Experts of a small language model: 64 experts in each of 5 layers.
Below are experts of layer 4 (counted from 0) of a mixture-of-experts language model. Rows are named gate (a neuron's input weights, with its number), up (a neuron's input weights, with its number) and show model dimensions 80-159. Each number is 500 + 25 x the weight over its row's rms, rounded and kept within 0 to 999. Numbers have three digits each.
Before each expert's rows: "comes after" lists some tokens at least twice as common just before its tokens as in all text. This comes from a sample of Wikipedia text that the model never trained on. Tokens count by the router's weight.

# expert 13
comes after: "\n", " (", " No", "1", " \"", "″"
gate0:479439450531474478497536478518522522549531496486508501503459529532471470468497495484493503467486497530496530514487486500524502553499474517492490486489488497491486504489514528474461500544490498511482480522461505487537506524507499527493501482
up0:533492541519471506473549490516487513571486463506493495496497483511523491496483441453500517544526536513515522480520462499521461494521453525519480452494521484509525476520490509510494443556520514516470463497470474516482525477494518508477451485
gate1:482507495481500510536497494489516497487511497543527551512477479475515517501543511503502493490455510487450491532541533484543478499551431515504511519504500503552474512486537490485495489449464471488454521524518519504480552486478475544477516495
up1:499513473495494502495489489497482532468523489486503480512500528515496469508486476511483543493514497528527460488529541506489490481520491488489476543475492511501529521499444534452532512520472442482484486495477481521546464523491490490515536483
gate2:485487482539537464527486531523516497495488473500482499559490507535509498504502532465496490488506512480539510485447493531529527530496489510525519526500513466514498462454517492514489477470494524477480508459503471449529495489484508436531537496
up2:530499501515494499444507490449480528489490455460464492493502510479482477517497500489509496493468475462517533480502498489460462486451482471511529491461512529495497456485468474445509523490559534504535504460490508475470495466485514508495529519
gate3:454504466477498486484520498447482500510521484485504500516441496510474519522522540434507531481475507534503514502509519534531494535494517522504521530511492469486480533445529507478488443467514454517467502505499450477512513477451503497492502498
up3:426490502499469524487495521489522490537505483490519509519460518506477478533507549483489515479504533540507552505551526484512538521509535526520493542524491492499481528477538487510520481536508466505484497509524491525521499504498509496474462489
gate4:532475511512499492501519523511515518578487540490499491491442471504494517452465534497517495511495482453495462528568506461500477461484488517525508452498515470531476478515522502464534542532478501518506503527516525491487490547519492523535482505
up4:524449530515469485515487465510489481493509521480478491523485486532536539518476508476501486562485477502490499472473494504513437506481470538506483457513504477493507551497484510555471501567500481545494452506488508481464476524562494504503504504
gate5:518506530493508506469469544512509479504452474519510537515497530566506492511507450525509460529552463505478498476536545515490505494462521507473546437501529484524513524532529489507495498474474513500468497507483533474518500486504510483509473495
up5:541491557502518509473476547501502498472460521506490505493487521518519508494530478518519466526457480538483479447500544519474500536495463557500527457495501506513471497506521493492477524487428495493494458506486494481513494484492519496518470530

# expert 51
comes after: "\n", " ", " is", "2", "\"", "3"
gate0:473510512472483488529483501489491492503473528530555481474472482506493481513535509497503519528557486502462506500498505505521493442486526520521499422469543492534461462512486503459509529525472486494435507490487515491454526522478478491495494513
up0:497511473480505518488508515497504524514470447472478535484522484442463486484455511432515479496514471496461508489510512469478506533493528520518490519503502564464515540508508468528526500480489505513502525535491559530571484495491517523499486501
gate1:519490513500468447473515488492462524472500482484514502488515474495473516477480493482533526512540446514525521495509503525523509464496463494504491498505491503466515528510532490498476468475516473509453486463513552494509478509481535469481486496
up1:468521502499517541518490520533522477478511496525461507517496475490494500481512493488497465573532500517486527487496492525559513473501442515543482507494495477496501490493520495478486538449461480499475493519494510506534517472539525555526473522
gate2:494472486448529527484512500483478476499466465507508561502490510472435483483515509506484506504480488497479461521497499553490498505491545506499506489505513531480498519478481532465480460460477510501476539530510473500501502479445529472510506425
up2:514519503470484482525536487529553496500497536518488513514497502502565493484543489518467479510501473499499494479494510476499472464479484469504477451532514569517532515482500476524512517514522475518537490489475535517488521482514474482509490542
gate3:458465468451513511523535536485499489512481467515453507507513491507499459455517501508440459515463481503454449494526477510523501436465519454513504470543497522497539489489493506487454512479518479524499513525487490493513570469506485512510497456
up3:480486512471502507549512493499481515518509514516494477504489461506502563517526542471534532467497525478488478514437520473480524490495502522504480445485492483503460550447519465486509469534517507508525512497503481491566409490460493465495494535
gate4:463467490544494494514514490485458515477518472505497488519489484555506499491494474454515531480515501507449537472506508492486480503442464521542515553457510499495482466512498533487496498568509492474506491506454478510450478497516562463464484472
up4:500513492458527479498489483467498510529463505498474479493540518499477487531550497509479504475469505485585471521518480521533491510511501482482503481497521477521522484482457501510468547481540534502497531483499506492534535493520469513502522514
gate5:530506526468490485445506547457503478490476467488485465525500488507515493525489489495490493477510533477493507479549532481507488476476472500470476463484487470511490504536519480518508500535475475503487493560480474464539500513523519508546471484
up5:513509525492458540505520528474493515479513445501528453553469466506534512516471491498495523489476541535511520516490565489476497467481507534492492469487473545524526533512526509481538511513489467488495484534491511468501474531483509527491462475

# expert 41
comes after: " |", "'", "i", "a", "en", "er"
gate0:506467485501541479482517520490482480480498464491467508507522487501490511490483479496528543478483531515506483493421538452492509547534521500491510506527502461518509463521511514513541510516528518476520544499496504503511475508571527507469460485
up0:472496487449470480537439465455507505511491464482521522469497490501520516511515499498497485483499492484486522527541461509492477468492505492471504504498500549544473497488514471515521482502471494496472493548498486506511496468487509510536496512
gate1:456496538516458490505503455424494493518494478509536515504474499500499493524491530494483476507535474463508526478537483474507454525484546528501492530507475507509479479510540518458488479498480495468507498486472489498455496463528513507470510528
up1:498482520486518518499519502516501535436521501478513465478520486534477485493481456515479514500493447510467543475552535531543467508504507498503488534482513528500574553477493484509487472520441475479489500536504498498496508485501482524479470522
gate2:480501535509504510505502501494514514515478541500518472448532508535457426492536475493482502526519471488514524478527505477523464497504526536491500486486547548478522490513500455486494472494449537511488500531479495524480537483528527536457484492
up2:477538506523499482505469480470478437474520544498504504483480468503544538490484528482578492486498472477493491513491522530527511499501478488521448522497516521463489517492498493491514535451502496509508512462475479478504496430475480453491530529
gate3:458526437495487522493506516505455480502505520496561502459484522508468466503528469491462519510550469484490467509487493516485484489487564505520492487519506549424497525484497487489467553490476502515490490490493539525479461494485481451491512502
up3:490484475527549511534458505467497461453521512513481533504522475473527490476503519533548479506487512504511498485483513523534484483498473483485504531479512480511486527502468514510507480481478502560503488475527493485541540490507473443467496511
gate4:502466512500492501562505529511492494479483507547532525493474490518487508488471497536490499501565516510445459491515516520494499503498477498488557512517461507491534544483509510498450451513490485497468522490469523487494507501498560489513522476
up4:500486501467467480545470506491479505524477520491506497455488520474460537489515518485500500528544495506478459520544468473506538546506508499479507467504494481469514529485484472541460509491482480493499483464511520560468465469476517501486517506
gate5:508441532485514497460529482541525492495453466556549514509533531448518510545522539511468516515496500524500497506542486502475498521512470485478535521502499447520490481542481511509487492507481468507498520509506468499426488545512490551491501469
up5:520542507516516505520470508475521517521520515447485473521465502533473480490491469488486485491500516483522521460482541488473499495502484477497495468524481519500491522410512490484551466501527504503492515491480507478512467470522492505518528506

# expert 22
comes after: "3", "5", "4", "7", "6", "0"
gate0:511482507470502523523519527565478508538499451483483508463496459549451529519503466478500514480523514471540492493459491481509478471490513477494528474527487516514505477452517478516490536490508491491456498530498505500500481501512483454517507500
up0:473472461526478484497465496535549513529509524486495548536517488485499435568511498517487491470463508513494507525480529506496482490485473497523523526523517496506555501465485502501463516490519467489494518494486519497526503512486474519532501495
gate1:477473511527536480512501513471503499523481501500511541530543482507443493520543523474513519485511519493528489480517507510490491496466514525487484469441522523490512471483503483450517561509534542496491545505490528436495482517498541494468509537
up1:497513548536521516473513484478516486521503496505496517549531484483452512502527552448507503512472521521520491501538490529494508490457527518463471462445511546497508477457470481471530558517505535516501531480461508492523467517515516537504543541
gate2:512476503474518461526467526567496498451483493524477472510531477459467477489501490525485488513511506503462491480511495511518458526500500509524490542533516504520497519439478520475447528538497462512498499477503486495479517511475518484493458517
up2:460464494495518529501505494454547489520495470468498526530548520488538461510522545518474473499467503518500500551464547493502505463527507490519536504467576475509513476462451532501506487504458522520474502504531497492491532513537521531512498496
gate3:507476508490543505520496471446475527546470471550460511498530435527539466506525500497499527506508465508506522498541469502490476485520489497550516475537457524486527509505492506524519426472510501512481507496514533528530507514509550550485478471
up3:502502540527455511502533503482492528529529513489504519497488518507514529539490488488494488514511479558465519480471541471464498504499469503478455496520455485532404487483525502520504530520524515522534499496489495475507479506477477483504525498
gate4:527467495462516477536513454523466520505454460514490506488519481464522521465488471488464492533493497455494518520499544485473442498499520527495501527467521543476501499484478512487480480495452522497486490490507472499472503460447540471476522506
up4:456480498457499480467479503497486530525524515485493501461542513494546482518519475528519476495522469453515551503512508504517513514497510460493456514483473481500508516523496443497511528512514490510521512477482516503496506495480527548483449508
gate5:502481478528509448503541512579501490505510502530526459475480464521472443522487491435487503483505474465504484515499497492492472491472441482529550496489511470534514497484526553532478502487555480490520498526509521491489474493506527488527472509
up5:529492497481514467489511532518481477492492516528540487468522468478487478542489508488508538478467472446497484517530460518501502524482466510512546523498526446496491525536525525522520518469557484486537522534516523503466426473493521485494486518

# expert 9
comes after: " of", " in", " for", " to", " on", " at"
gate0:477514478531488512496465516519462493499492509504536469461506490529527460450471473481507494509461501464513495485478439501455481534505543539503499503526477500511507504505492479491493545471485518533500467504502516519506499499486511508484511504
up0:471486526481514516506504471460495558491490479495489516535480520521492520486526537498491494526537476494458527503504467504465518489495498501484482424498483518448482538541520481501467474514508500505508520494488483521487491463511480520549520506
gate1:504503524481477504493532529499539519523489513521556472500451497463459518525499516512523519556526503457531466522504477456519493511501547506474511464565494512482464523455540426510493498475476508467506466486498489519471488472486482486522508506
up1:461510524475481501517563483506544544520512524501546495567478497512468512514489530490529527491509494508499496491530497508495532543468544508515474472516517520496451517480523457493478511512517430528496498485501522499502493471458474514488524498
gate2:498480517470483505543518478485527494491501517510524495547477504484522476473492564512469474497545487480490507459520500523550468486474495487490528504483559545496537533511518525489491486505577471487473479524511517462500499487517498530473528474
up2:487505491501522494518480506498465488495510566493492492486459475504469503473563479481507483514474492481489485539512467492469510474536531493464495489559486468553499531456510484442503552524517500514494480492487541496503514535524473536468545518
gate3:501509522545498477432531489481525506537529494501477514529477463502495485555502482494471501491515527514442508451527519472445552461483478465550495486484497468522504459515498530510502508501507467484512471522503462503502486521477478534456527504
up3:514508521520511484456485492517496525526486505500432486514510484504510516544498462472499505517501488555500527491510482497434553491511522477511498476540466513496538498515514515484485504500472505495520498515509486484492478515511493503476489532
gate4:491495506480542500454551492525542480512475497495463519511464540549471488516546508502522517476478465540508511510498463532513513506515502505467505492473496485535512534510510548464492516503532506485517509551514498500487501527476524499491524496
up4:497528527489498521494514504469547489496524463472487514517505546502474465514531475505501533479485497501536505493497452540522526505511502521497504469458496482474465523534483529500489496492482475486534432525515508540497474486455540480476450514
gate5:475487507488495504519473492493511482492473527513491535481436482549504495503484475511546481471553468495463521524511509478536499530549491495496534486482509499531521487528503511506517512433500488501492551512468464512495496525426510482432531491
up5:499486473501454472512501474510493498526447510507517470543526453499444504498486493490422510500515529490520509509507506527516491512523510532484513476534504506473552493524520466509474468433470470441501504522501526530495521561493512473478470488

# expert 32
comes after: "0", "1", "2", "8", "9", "6"
gate0:494530467479456513493520499510478530506499503510494510491513547503463468466487541462489506483504502503532442501450533505538555508479515457494513490545500576472524505511505476517501477563485517494508539511497519474528505507495474521534489558
up0:464497513480478491505505509470468500489526554522519511506513489496516451540486517498488516510525489535508483494515529485497493525528549496495482481547509545486489493496458483515520472516481464522499516510469491493503500437501498552492491540
gate1:545473500468526509495499486446550540537491506500506521532528522515510482501506487471481515500542504546524498529536493501468461521527493544494522520494495509544496485507494520512497459505483475502509538511491512520524502493534524523472460434
up1:513517523495520524516481499539464477492523499521515470482483478508476510504500445530461512487471540486477531496507491501487541509557505473517501491444525500471491489522488495482546485492514477479500492499528491462488484509454487480478522531
gate2:533517497479472525496503476526539515535475500476506504515536513524511525505471511454437494491570497465512527522494518456517487539475526505511520524476540510483486525525520505489509445542494513481503487504478497498491504488503521523498490518
up2:518497518557515460506519509458476510501516470484478516480451477497467510520508486511543489498475521450487472461484456514533497467511473486488495507515484489503532520463504537492507533436482487544485493475497520468481481529475471470507515484
gate3:515499514511511468539533491498453495511546477503497493490484510496509511487473449502497541495506507460472473517481479499483510488501468490513493479508492496501522495469501503486528498494557490391489509493471537478484492500485507499476511489
up3:501481465508473450467488479504516491475501540502518549518529509509493472534516540500505463485531508517535510477481554470515472532472516496501503526479531532482472469519506482518471499496482525541500473513508510526508528536528517514509485511
gate4:509513477514459453510522497457539484537489439538521486515512488520502515499497504457515557489554541509526525464495495514536502483500491458472521503484517481499476501444475482503492486529495493520468495509492498476499488555491482503475496469
up4:438475494476544511553475501512478542455517516484496526482506512475517486490487483508455477482470472485493481507496522471459488537475486516507522469523494524473485467526511517479505491444523539465507514486480524523492512460511524456483523529
gate5:521466465538528477479488471489452476486554534515513538545486504496527530473465492480512508457486507509520478516462528472499504547494501489504512529510503498459474454525518516485540467507500516455520507507480529483513512516535513474497485512
up5:469518544490480548515523531499522545495492487508494455475489478503501520547490513471487531506476492517461534495530457495494468481511486539544493455489474544530516498473496473488493508486524484523491534485472456519475496507477481521491522472

# expert 43
comes after: " ", "9", "0", "2", "1", "–"
gate0:506466521500547479466508516470515461499488528536500494548527484536498468493495527498473480485533488481468508492446490533463456521542502463489533485516527485534506493510502526493527526497524536455467509526488518502512500488523487469510507486
up0:543476461536483509555486521527489483502483501472461468451511531501465502520523486531507524519495523461517558530527488482497475567444510497459540484495510431500516515480514486471451515501506520467509491481522474524476519521522542520465526498
gate1:524474512559505467569539460543471509529495520490469460526496481474501491462477494480467500462504448483488511500556484467481488457495540522510559486500515520529502473480482517481551476484499480482507508529470495520481512443491495508527493474
up1:533492519549495504504482497510482433525502522463501468499507502480518511480470539487462485547527488477524517497551477468472504488502544516463496522482497520540541495532487492498498506476447489546523444494514485510492512471502495458501476499
gate2:508476494475478477532529503502511512527486463514474481488495473495472484490527459490493455487516518480505479485502490494561484532522545472496551534530519520477524483462521511458493527537500531463455499516499504465448519490474523493503493489
up2:514469531512500466450496479479466500471513538516519532519522522543507481511501536488490508489477450513499528528542528537475532479475458511517488496460504474503470507559490556494496486488499484487486538525493544519496449526511524470465498509
gate3:468478503495512452491512478472472547561462513498502493510500493500502513495537453489459532457497466497497476492491506488479474499496497492529521529495557485491465487454519480509461492440501536483486494492455512508493497488494510451497506498
up3:461495458519469497504517511490473489513520533508465495464510485540491489510549490487527495524496517472507491458517497530525503472509523523495503545499489578525534514471520517516476543512468482527492464502508527483480519518470480464495531508
gate4:512520508456504482469497503553509486552492535525509493480494500495491490518487523445490508515493488470495484528476538463499483517451520493512483435528476535536469471509545490482466511510506515458516503511488496517469495467509527508482473511
up4:488520522513486531545490490479516487456501438521454456505492479456508491453527479523514526538569530464514497464537514527497476509519510456454532501511547517494507503494475523509535469491498502523496494515520467478516500467472484464492499469
gate5:521471440484529480516523516509483512501468469504468539512536505476511506509517504440461535493475483491486476524535462532467460504511494502479491491529508550476524507504460491483471465496460511488471519504488513524492555501503548523460513546
up5:440500491489519506455503506497549499518558518529520481518507515528495463488504497496481531476535486522540488501478495490524562511554549534540528462462481593492481518462470498501495479551496485499515498506483509480494486483490506477532497501

# expert 50
comes after: "'", "2", " United", " Born", "’", "°"
gate0:500460489496452516464530507443495478504493500509497519482478485481498477485502525536482553479488499520492539521481504496517434522479494502497530494476542515469539508511545478541479523522506514522520489566529501506477537471455486500471498516
up0:507475482504502529516508516522449491507470486508517505452485468508461520503514534503507497486494508502494470484481492485488544492488536500503462505541484522476462474505488551492508539492513477532487468464553526544516507504546496486500508489
gate1:490500529450490487486565553486526499485497511497549542509506493505466516489516493466465489497514529452498516470530507479499444538523477559481508530469516493548496498498541538477495519478508495495500554521477488493448504517495498495528487522
up1:462491491482532502522475510492497470485522507494461505448501468477544535490508470492512490504497512545466479490470503530480543480515504482511478540489499507491506500514469494454515469463474536498517522508529495483521519477468490486483544565
gate2:477507475521501498568481469475511528481515519495509520484513510516497511516550474516514497472501483539530464499488424491509479498503517529483519498563484487508470504466511480497476516463480546542486504520514510441479503447515494520475501469
up2:508526521477502528500506478508515515493488515512484481474549516488520507514493461486532463498519498534516450534481488473468507514511460480485486469529465522545504527472489495483490508506476468514487494452482464505479497549495480508488497478
gate3:512498513502492492482495504505530493502464495485522484492532539541506496499522496510477508497462502497509509511514498549511507485509533495503534480507539536510512528511526514461487476463517466466464512513532551484488509528491492513467480483
up3:511531500502473490494479477534531508540482510480510511508500551542523512462492468493490531462450505517534497508500484520519508468530500492486534475517512510516530518473484450448521500446535507497489507523512526482464504509519507518483469478
gate4:456495529479492436482529510457503502468486532494485519518510520502496484487501454479469522552508495485552483458521526512523488491488493469496518440525549491516512510468515466472450500440541449489479529513470465487502495531487546532517523494
up4:503498493469501519474531479506556499520548472488517506516527504495544491522493505529478481477534529484442530489534484528489539484490507499521534499483536489509483494470456512495535516522458510503520513533524506522482545477511497480531454511
gate5:471487467491510498512534470533484527506505486509555492508485480514412490467469483509512485458520497500460499534490508507442506547537506492475543472479470536511493474477495500529487531509514518494482516533500480439493499538505522500493508517
up5:456474518535502522531476507501509495523501490495499482476501498471472488465485484556538508409521523471525518525506496540444470542551486498490517456474536505483465484507481533518507507494517526545530507445506482496530466507488487507456483551

# expert 30
comes after: ".", " ", ",", "1", " that", " where"
gate0:475458489522524500469506492505434541479499507516538456498514479502509502537520494478505518474481478515500483504522492487487497556511513509516511562466509516486461455474530531470494535498474537500470511524503543490458496507536537488486524511
up0:505498495486524488446474495522454491521515476494510600529467534534511502526488513510513509484467569532527495511504507494476553501572519486499494558521477488510499454489518511537497472513479493476503537505508498501510478538491480499487493514
gate1:498513535461513494479551482507516504516506439498503499547514496434560481505489465485451517497476444504502507508510537520518473551475481460488490460447512489534487481493494517479499485521519465443493550500461478514487493487481555534497451497
up1:530510509475486461454488498535546527519460521516453444564519490458523502507502510493481527544515512536504509509471522517491511483465496439507492489522505475526562497522489479528530504506512511487484514490470490534499512526493499520496493511
gate2:502501517488471501492501470509511531500455506571498528452497449509534508487487545462542431475481468485462520505482509529503530495530491466528510527446492520486458511497506505481501511488497468493499537488497511520481520493463474475482476502
up2:533512487478548537471488518488516501487563488500506479496524471537463519495473492473504513533451485502521483514447449468451518499495477520511490447485515487493467450526509527510510510512447422494516517509533525508518473546500499509484493464
gate3:492485479496498463547547442468490545508512469506513511500522468523484472532516497503457520477526493502513517511501503450532481478493474491543513503477530503488487475479525511442505489483502525459471567520470529478464520483485557480500469492
up3:492485503524526468468492521503475494526480558566541505498503520497496499467508489458498486492498524470480465427509526546485485491531536499497522510546508485544493513498520564534501485507461482538475464517516487521499513514532487499483543503
gate4:531472530513525509518505528486521494477448461520557509492527472510493449479510536538463513514543551490475540495499517506522466510529496485512526436489524535496546539505496467521502459496549461474478503488462552501507506543518501530474524483
up4:517525497495481471530506505469489515478514477498539487515464482477495547506482521498502532473487499498499472490505483502533551513500514457512479528569478516496494499502535520517532483471491509513489514490484473444539451494476496459506528514
gate5:476468487523506475492492479453497461557513543497456517490500455503484474495476513472464491497471484503517446478468503535483515470481502502496460550510515507492523463460498527481461529496492495501491495504506570504523516500487500501495458509
up5:531477495512523495425501507522464480510534539505473480485519504483518519474498479480476476491497472538474515498501494454479443478497459516495479498474504400508441438510498507529512539506514519462516478502492544528520488516496457560519465510

# expert 6
comes after: "2", "3", "4", "5", "9", "1"
gate0:510499513515477441458489474468517497509506462523517500486510479467484511489475499486514516506505493492514539452537481425512500484460494495496495544503523475484477510515518471523500500473451454523474523503489532502488508505480492456498499507
up0:475506505448475479478527508513508446523485445490510506497532546472477508521510551492496466509507498514502502441474489528503494486526471500497483492508488507524476442520526494483520529446523517461481540483527533503482504511458469530571528505
gate1:499494496463508491536500495479497513470461508493530495485470454519498487531501485490497494516472478520496518529523536493505507458498492477484502530512512482538535504498497523466514513463463458524455598506499528517486525524485509491493516462
up1:515502464461524484538462512501557493494454486485496536492474485499517512495548457538500485500480525506511507509482529491483476503549485483504526492491541492514518558501502489487518527503536514499483532472510523555521487509510524475505505459
gate2:467461518522540458511504498513507545497496466530516511542505495461500475493528479481465545498502495539477451496522496518496495510523514493485510483538540491492479496487474484526505438468485557495476550511451504488512502480477501505498497454
up2:511483457506494513455508479464452469532485520476515519503509529528484450488509532491483492485512463503516534531481491461508468521445469524528510523470528519488468494501505523475493478457508456512504474479495549495472478522511488513487517533
gate3:507500513533506527485513517528488478509528525513521433519495486531469476497488525492506527451515489510555538487484496496535487517453492464549498481505521511553490484466528515507535498478523493497472510538467486465467479480514499496500483510
up3:490475467487525480530545482503477521495488459517465532490506544474507510490531464492483487502499485511478491475533463514500480489518479512474519529484472487480498527494512485474454482474484514470507496469505492523520532553491546501504474465
gate4:492428539521476490448527493484497463496516539516481526508532497504524483502547527512484485496523508452523496488552521473567466526515468506517473526497524494490507491467521494481507518473495534515497485455480496471482528515545513483468493528
up4:474506489489507510517478504541489494495542422477464518511480511482502510491481487502525492510504538476515492502504524501496505555503405473500486525494482476479498524482493497469522530548502495496491521534457508435520518532518460526509506488
gate5:545529486467473511483534527504533546514473498541542487467487444511460500546538476480499505483496466510489496499542440487507503488509530530505535454519459552498482513477532520455520484507493487505502525549506520543481509484484492488503484499
up5:502486518474456482442457512522590462479518486505493493478476521506471500499455533508499482544467472516562516456471530501512505498485503497487488503522503481516518473489532494469477546515455509544507522505507524519515497524482515547514502510

# expert 15
comes after: " |", ":", ",", " the", "-", "|"
gate0:506510458547485444445481482516493470491477491472485540475492536500505507531506474438513476494499478539523529500500494510470471510509475493502491452501510509515511499466473473514500471508513522477504502494499552518521507487486478504474490487
up0:515469515498524482499508516533520526460521508510475507532497497473490489461501488510434526465491507496500485465483530522482464504543503504531544553497505502526518520474476512485537485476501480530473480533498474493505498518477483500512539466
gate1:462439501508536512517520541501518541497498528526497458498544486520513453496499495497445541524512501493491458483502512458522529504494497531489521434507475484537475485465514501498500510512528517459467529556502473495484503513519503504520515461
up1:570540512481451460490508475492492450508510504500493516553456515524505528509489480489508474499509487500526512461473503554484470515515459506486495549534525555490519530511470465486497498483474508516520505453472527526526511494464518497499492532
gate2:483485478489505512445484503525461533510482506520502512469537535497513418473516455490544487496489486545458505530481493493544525529492491475491495447478479501521502493490505501517508538470517537489456523495512462506503505548541487505545474520
up2:494548516512468527491489479549509537514534502507503476493502494517503515522503473487530511459548485558532512477495496518465556540501498496510517512462481487514494501463495520501522489500535527528525507462545486500492485534478480502489460535
gate3:513530513520494471465501511525531446502482465475451508501504458515497501577492493525483467529484508518537513514462507447504506511498520464481473522496505465507519478474522508494473505494493557466514486474503527472497473478520518510517504454
up3:528486557514474447506511517481508485504492437481514482503526500513458497502516510494446520488500499483572484485530499528562467457505533495507516531519520498508557444495466519487493498505506488536505509498493482501506489484526494473488523458
gate4:552520486528515524449490491527478537533495458488517494506565454495475519538457446457490467513488514505509505509457480531492470503507487516504504519472503482476487488484480514448520476519524526460524494485490492468499506474494530495526508483
up4:508479476479496524494496523469502437470496546503538520490463535483471512471505527490479492511487470467478499503536496588492468512550549472460496507486545512523467504537489522498515496505479480529487481507517463494500496466503506471480511509
gate5:478520520490524476485523505538502512483482504491505499497531454509487526506503487470483569508516482528532487494490516474484533535476516486501524504553558510476486479499515474525410448487506458493491491487504519504485543482448512493491502519
up5:456525497495481493515499470516487504467482521503482481504510463504498535544499500469462551493533500524529464491476507493498559520488508471546542521560541515458507516466497483510463453504482495553496484484502533501494532511464499496497517513

# expert 1
comes after: "-", " ", " (", " \"", "–", ":"
gate0:432469480496513474446538535478438479510548553500465514476496501491484479473524535518475462500473530518449478478518527492520492549477504495531512462532514528488499537503495507500464470480503515473512532547499506505478479500511539478490508509
up0:462472501504537477476539525463473494520492528483492482521500503489457511524506486437471476504447488491478477463496512540555499517456502472509463515508517508525496493488520499519491493489454533529506511506468482529493512459520503428521512463
gate1:415473466511478453492471487479507484469495440464500518508530533491515532496468507505496501504507507478491525469468483496525499534504501509531466551488518547487480487494533498471533506502444468470493464524521506497480470477509470480507510521
up1:511549509483536531447514452533505492477467499557463494457499482499548516465477499528501510513494479524492476446531490508508488523494528514477517500502509504551516600482506528518477471464498452474517514490488479467499499508474479520521452508
gate2:449454499507513515492508520470464523513475468487499487503537571492528472522522502507489513525498504479489503506544499506557507496492527492537494534556482503509488507473482469497473471501582494488509511485506512494442495507516584503489497488
up2:492543441513466515446481491501486472479517505527523499504538478508525504496495566520507490500481463515496497508462506488480486528528477478505491486490511543476518494509499475490499536501491550513545507515553488516523496502541474512474522519
gate3:488524527475504505496511455507446513481513503468547476482483515518446451525499486530520462502463537473539522522520484473509505524519476475530503421507517501490518527506525447516488445508506489475478506488467519487514524531523525470537519473
up3:525486523521549487544477511508505489493517455502525543503488490526411497487516532490520437475542527493519519521479494472502516480508482520509537464501499480479531488519502480485499464478547517504502499532479489525482523464473466546469519465
gate4:472498547491524473465496492481518511527505531509479539462489484513508516528488508477485498531520519540514521515479499518524524516514523457530499493527496481526499495507526477532466489410484519510502565531497494448501509501466509526474456520
up4:512470498480464507464495497552482501506457477504497520487525468478484485484497472530479520520514531557514462561444523479471517499523523501514495490511494485495507448497498507484480517503549501494476510527536474540449522517496559538449507509
gate5:466498480494505471519491459485488503471543475489513488474508442503495491539511486473508520501524491470498488488488492483468486454458497522468499487462510467523508443515483521472509539500453474480529473511520468504503470454494509510470519533
up5:513476474496529487510483529578469483493517485511469483516525485506489508494471472471531534465495510505488510511482510532460480516462495515486493482493541457501519523523496493520493516480506494443500493528539499525513490460499473527482489488